Experts of a small language model.
Size: 14 layers, width 160, vocabulary 8192, 31.3M parameters.
Experts: 32 experts in each of 14 layers, 2 picks a token.
Training: 512M tokens, 4089 steps.
Below are experts of layer 11 (counted from 0) of a mixture-of-experts language model. Rows are named router (the router's row for the expert), gate (a neuron's input weights, with its number), up (a neuron's input weights, with its number) and show model dimensions 0-159. Each number is 128 + 24 x the weight over its row's rms, rounded and kept within 0 to 255. Numbers have three digits each.
Before each expert's rows: a language model's description of what the expert responds to; "mostly gets" lists some tokens that are sent to it at least half of the time. This comes from a sample of Wikipedia text that the model never trained on.

# expert 26
Description: Noun endings and heads
mostly gets: " years", " town", " population", " development", " areas", " addition"
router:189170147130145134136149187152085112091129149105151116138113148135123111160137123149116119153128169118117118093109117121157133121119174147108129183162131134129156133111165115136116136116123120160167085076126122129102151130112186173119103129105107077138106091098111113124168074124139102136148100131136142101111161114129087097116110161115144128118144122110134104116121104113129072131121144106149122115131143123099110110098112098113094142122151098131158113086086118115111086151142158
gate3:124147158136136132141145121178105119175097118094149104117082104084094143147107173155124149135090132148119096152122119089119150132122115131132137095195099113128096119112120111143125137147125183112132111146126148132102124149151186118094101120154122111074112131132164158118097154136150116136150109119170140114134108136110100140117072105145141149154150101142147110135129103147130103115178100152108133118131127153127139048125132136121106111165164107173186131120139120116136124110147126
up3:130160071093108107143156135119127122140147092123156124140078114145135152123083142131114118178131119106114154172147125099142115148118118132100120133133119107123183089126121143171146137129150154120143110116101084123100141150138144155112140138153142053116129108110127122123091105109132115120130121141182142145154139094151146149102113163112107159112149139177118098104154072129161119160179081136153140123183150126126134154105123153117107117139128090082130138104142105129107120137086159

# expert 20
Description: Dates, nationalities, time modifiers
mostly gets: " early", " military", " British", " several", " civil", " original"
router:156163151156153160165138138101094099112126168108139141093106161144109152150127118141108114121088166112137125087117136142127097106169135158114104127155112123094138119145140165102130123147135153146132121117092114102064131101135136149080108141106111108148126099126106124131137126136122135110142147167161143107121148177113109102097104146137145146086106101117148116101086098125139103118161171113144102127122140113100094081119123124165081130163157095080140072078110107150119130133157131
gate1:103090134149137135161071166138112099129121128106099110148084139184135136171136126115085093125095104119133124132149126161113132149149133147125127127135149107087137116117121140165124139173132143102140159153104125135102129105108163124112133171102121097131119091108109138102120111169136120103154090191118178104103145163136147144133136107174127164109155148164120130114120109103143109141166124139093108087156131120124091086130111155165142136146159112088140134082134163130153123122175155
up1:121132146110115099061110107138111179109131127143137170101169144089119093121120109104140182161132182131124096110106091138159132167102125127087109118142117100161139159108100135126110128147106170152117123129146125117158136128125102124134122113145166120133129150109149114154092135140158103111126139091143096161124077111101119106126108157090136125119113119101181145166105137130103162124118119115143136133129164154174184165130178138093133112123095096124133118151119127100111149114098174

# expert 10
Description: Institution and place names
mostly gets: " University", " City", " York", " Street", " School", " World"
router:163156156121148152119140163138122105109152177097137127093093164111109118158134105172072140139089117151115106108102113131163147124125154174131108160175130146110114152142139180084121158134147138142148106106140115125086155135116099105066094131134105101123104104099134104120135091130151098125113097139124126106108154126096084091102144147125153167132123115157151120134088092125158102130128151121158123124119137130099109093109109116148118141123122069139161093108099103108114138129167147
gate0:157126105154131107137144151163133118124143130139090170151143132100116088112125119163149138115091131094111168158139163069130150114094146119157139153171146136125155179185112136115153110135123095094158123128084072152124181118125127109099148169134134131154121107120119129138135149124101103099161137118113102085123100154176102087096105116137145133155117113131140113096110125144111100136095142136096149143126125138120155125113071107135124147126074133107149110143097101179121162128138137
up0:114110149144132141129124112072108092171125121152170131133168138146150141129107145126106152161157166182113084120163135162134141123135124137103113101066105104140101082081112114107115178142091109138110142126123162106115122160129148132130101123139155093070131125097137093104146145087150112133141130177157161142109126133145150172137093110140122131117131135149137124149104130148109119128143076139141136088135170148106155132176165137155104099107141135114081136128125124088149127131105136

# expert 15
Description: Capitals in codes, acronyms
mostly gets: " B", " R", " V", "V", "R", " US"
router:141162161151133135100131133163139106141126155108128138126112115132130119145139109174105139093112156125083147086113119116158163092172155159123100165122131128133123135118164136086115143143131080156157120101106117183094118151110130138121106138089088129138081116131134116174143143104136092135136096134148143123099161151102114082075147128102158166129115102137156132136100127123125127108172171124185089130123146134140086144121139120142112152131158114118150101068130126144136170119150172
gate2:139090093158136147145144112141168109114130142116068124116100135129125113113113143088123132155113116101134144133110123102159093145150139154114084109133148153134149177101147149114123125118109172184136178117154157121099152120102147128165172128101128134102096134138113110151110099120111126139065090121148132108089095099133118135161107111130133122132171162124143161122165137182108178105121151139119127148124137102122130089113171138092146150163147116113112124098108145078136172117137159
up2:084155099152155117118176130049103096097116145129099120110130137156138161106119125107158146124184162119137119124085139128123128136111130141102106089119099135147170150172169133140130143149136157166143136144148079121158133116154108149142141131130101144119143138100087112159138142098121132138130098125123094095159091117141151164153130107154099146131137157141164147139139139119103107130131128129117132136107147165186105084084118136099139075153104119093137100118143143140137075136147103

# expert 2
Description: Sports table headers
mostly gets: " Award", " season", " career", " team", " album", " %"
router:141155137139133129169124131142090088125133135097146137120127135101110086142111130179126145119101177127134151134106107146161132112120158177073116194160143163134150114113157143085138144141152121154157104108131124160072158121097150151116123162104103097104086087095091122126121119135108093145159102126137112135127154143105081084090128137105171120131131099155127106108106134136134104132106157099149121089124135100089141118107122090095144147132128090113138113110097138122114133157142166
gate2:118143130141104164138166161149133077135093147115185137131143137122132084112136136136100129105071147109130128132150114143151163098139052110166146108100143139132078081084137138115133115168090141101170088098123130136136135104150140155102147152166135116146099137129156135149134130142102139149145120145126161138092132153131124116158129129101145124139140068117099139106162173138131120098133152147129154122122123159126133154109130157123125146087096090095081118124110109136128096147135181
up2:117140145133110161121163148170149129105117072137171126142131150134152139168116094146108120126147156147105156108141131183155137114128056133130146111118129137108103085096116154129126133104128182131183122120118152149129143140113169159129098153109136136130107081118129144087106141145126111159151090108094077115103131112118133143111123151124160108100130087104101130124117122126133112125113128120127177108159171127174137145147118087142137094093105132109128115134135083172086098160096154

# expert 30
Description: Romance and European name-starts
mostly gets: " San", " Le", " El", " La", " De", " Mc"
router:088197132156177112104184148184121123113133147088156135154117157189126101133081121135138160109139157125075103129126130133161119114137136132092123136101150171118130156149152145099097179130152141149115128142092109127105164142104093113086128144113113103138084092127116095129140113114126089096132114137171116108104136126126112095117122131125135140140120084084141159123108111082118168121141137128134119118105148107106112102153124149131128145154120139129098083127122092104099108154126128
gate0:158142140188138135107131141130082155078168146132128152122118141141098144160110136092150129155157122138123123081074121109150143114150099129132152124050173128163095115122153161101088132118101092117110150157143137119141142095107126126113180110167164125135150133157136117139107103127103130144131133123150156141145151167133106120095117137154131130112120113119141143106126084108121149114117146148113172122168111087133100109167089155129162133093113111107146119124134102130071110111093159
up0:094148156114127108110130119140055130076134134138116118140126158163161145105101157145105148132137123136145116103141101149117121150098135143123108160152119156128132131092170116138089139140171115111096118153126112149135119147143163122160122058121143136118086118123067152125171127060125121133138142125092141136112091144123150119152089119127111129111129117133134159123138099146172143069145153126139100134127141145161138114216163135180140117129125101132114152144124137127102129088127141

# expert 24
Description: Narrative verbs and particles
mostly gets: " would", " began", " up", " him", " moved", " could"
router:170143097119134149153139123149079110108150149113138109152101148146112112124110048128122119113116147121116094097118143138132134120146127149116102186138128111110148137112124148124103159120163149143166096130116134141125172116125123166077129169145081139122102108117087069141146129091123098114127125113142183118096147161088102076086121131084135161131151132103129110118120139116145097127118176100133116108100144114088084126132116099152119138150157093140122126114098127148094103115159122
gate3:093118129089140132189119097134076133156124128159130113162118118181097092096124172121089126142133080139116097101129131191074133135088144144100127145151102131111126146152114113163105166144084140131159144189150118154120155137124144126094137113103118120091117123113117133145165121125102140139122162119136163162140114141141137134109128110106137117128099106102110150132118163104135124130125135144113162119103117147085149169168099085155152142123087140145101110152126187122128105127145112
up3:123136127139166154121098102124110120128132149135125094134140113098137148126131146092134158152145123107156098095083144117105136119128123162152126168155157081118115139148195132155162153107139126131145150188119116156118175148108120106141180116118131129119106154142100112154151123096091118143136096108136126149150102097133124103121149176132113115096135168088128148113090144114130113072096167133114117108086134126085133165130127073140162113125130100179130123136139102135165106118176103

# expert 17
Description: Word endings and suffixes
mostly gets: " design", "ational", "atic", "istic", " standard", "atory"
router:160141132132145155169120136125120110109164172128177150122129153155099136168103097150118121111120129156142115088088138136139133092136127163124110161170109145101132125132126156117130129151157128146138093101088128132070142127120121152104083141117104121110133110107123105129163115105141132148144144117122145077128166108078087081107106149085150138093120137142143108161123083116136090115175162093141115127108156111108128087123075110120105120135126099116104110088090116153124120148143185
gate2:150108125108140106148130154084128115129104149112146139096098116130127107134140107151093110141140123166084097133143065097092142097123123133145192136140130188138156147127133135139107151131118143127122133116130125115130156098155086161128139128151113121104125147140109125161142121143130136143146118163120081093124167150185108145076081146101117113101136165143158123145113122166126098133153122157139072155203141139151130102103109097102096127150148130128151145087114131168115105157146140
up2:106124122109125142148151144119154121130078136109151140129135081143107106114093118118168121122181083179136112123100084105127094111136104144099147136152163182150126125105165146122144132122148159153099144115157160123155144150080086122095118116150136106118115187149152152145138113104123109161173119099141112117158151152142113109086104162119091099107138110144149109157109119145136131121107135138106117147144137137160166088097117129123131139137141100141150155077074176153101112135137150

# expert 12
Description: Copulas and predicate verbs
mostly gets: " were", " was", " been", " are", " an", " became"
router:096147074132147104125127177139103117104172174102161190135134132114136121152125111138133112145109126117113086107127093127159117131130137144100129131123137102096155128137152159101120164145128136131132092118099110144144139138108157151104131143121072108114117112097106105120171145123134140110155117138130180133137119164069149101098086136101156143115087111121156125109102136120128096126141140105169147074134166104102126071177112122144154151179116118146106099101125138141087109123155135
gate3:074119100120139121158119152104101166129144162124119121127117120124112115173148090136106124099129142153120127118157120092131145136135164155122113115159142082134097159150099156101117152143148120130134135129067179142140121123151127131141122100157117192091118126127102169119156138152098144141118103130076167107162129131139119101095086137108165166126173111143162134130102135119120123112154167088082154086146137150099128130166125156103119144114116106120097145153071144164122093128118147
up3:117091148174123110106124127148134150125134113191165163119155110148120110145106148154140141124126146127135123115115148092109132167145076129116178119175146153105196116105142103145103090092111104128107095148141159140155113132171157114115104095104116152127117164104127158103135125096115139128118175096130115117068145143129124153105144148135103175104143115126103113095141135106126166098117109091108078151169121111149141124132107139134135098149125133073144123158153136106112142090148133

# expert 0
Description: Name-initial capital letters
mostly gets: " K", " S", " P", " H", " J", " L"
router:181156111148160129100165140154145123135159148110136147126117102130101083179120153128094132104109113085121105128158131133146144072132172154103114147137131135100131174121127162116113142134128100120146126084110130167126152100117123134079096178089122116130088110098120091162124085097126109094111088149166147139133120131103111115070112164113153131099124137099136136107157134086108118137132111124172137105099127106149114136158124164161119119141155147091112076135109154120118119143136147
gate1:144162097134103126123146151113160133099156134097113135134118111082151133166111126107118128117073130120131111094079165146108096114125145132102137084126144086122185127165168116157083133130134131129178150135133143138152127147077131135103123147146119171118140101137130131110118111154122127145142090090200134118138126139165122101172110140100119123109145109151148161121135105094139087148145117148084130143102129137123150139108148093120141127168112159090131084165146121097144171167145112
up1:122097070135146103147108141111114161157118147142111090114115112127151128159123122154142145083127107138151103189177111120131090132096087107086133129141096114119080113083133164136117137121160152134139104166128087155113167122158142134142124124174152103124121116134158143099119110123090141155145156127097107125091149142100148136131117138176144196116117099101141114154167170145134148137119117123152133110140119105113093138170090138099068117153150109103149122139130111153141129120105136

# expert 31
Description: Prepositions and the
mostly gets: " In", "In", " in", " the", " During", " during"
router:137139101165149118184159146121120119121118171107123112154149141133103109142110112131105117130103097145114124125133144106143156108126158157131145160129140128099132131156153157110125130173127139133155102113130103154103126153116102165098116174121146116108091121101137099155171104123159106106122128159164182125109177185137099094106094129095166135110109069107137144129087115110159107110166118124153102104143154094116120112130122145128131136204130104092140109122131109078111110151155157
gate1:119131106145122117192132137125119141078137148112141111104149126133105133168122140166144139114117109138162145133109095108112107129132139122106184089116169102095114146160117102137105125127136110086148131144091112105136146150089107115123128145115114098159134077116120146099161143164106142144127101119163102126102110179177140114123118121087165161124148139164093107084143127106114112103085117150126147110114129143143128121181129159161128108125168100165119107118149179077144139105107170
up1:085129156139157101133112145117125089148107125141138146194115143166099140126123089150162166128103110158132148118170107109130112095133090115142122170141125143128138126079116147130170096120151153142127137097130085132126136080127092130106130142120119132126084137152141100161114127105116135126121115101087192184134087140151162131100108140113102152114124131155138157122047135161138113086106141172139139116136107087125150112115145130102113133139118134151119144095151109114125160153139169

# expert 23
Description: Adjectives after articles
mostly gets: " high", " top", " After", " under", "After", " full"
router:176164125144164159142136112124113143113129119106152173169107136127148114106083082127099112113116152151107112120139132144143126094145141161103103164167115134108133139160126148091129135164116107122119052101113091118097116153142136183092104175130077091118119105120114111115132106101147132112143129159148137096115158172103074090085126145124142137103094114113119115122083129105125138119150154099153129140110149106078138108145105115104122137137150098105126112151105090163126138138142131
gate3:152120149106165117178156112068141120109132093111142133138142110138080100134125109144108115190182147164153116121126146169114140113109133141111119139175105145160100155139141142089089126112134159108145107133143158114117120060134108148158141148159140114131162129146144132123086143110121108135113146150151134126130116124116141085126095134102087197129084135127109130134185107164136103087126118086137104083133112135133120119126111168116128164146148099133118113146100136117097139102151115
up3:148071089131116156136087137099120106127158142116122129134097146094136129125132103164151095106126142100119153146158138113062137125118122149105119120101112149125129136126161144115138184130124119116182142105127154125126123125111122149098111155115143124122125152083135113195160143112134058155061106111147111195115114138148164138107119125133121129116130126124092097142117159097153098092123132173148120167132142132137117135156121132153103130098165112091127152186123127143135148120168115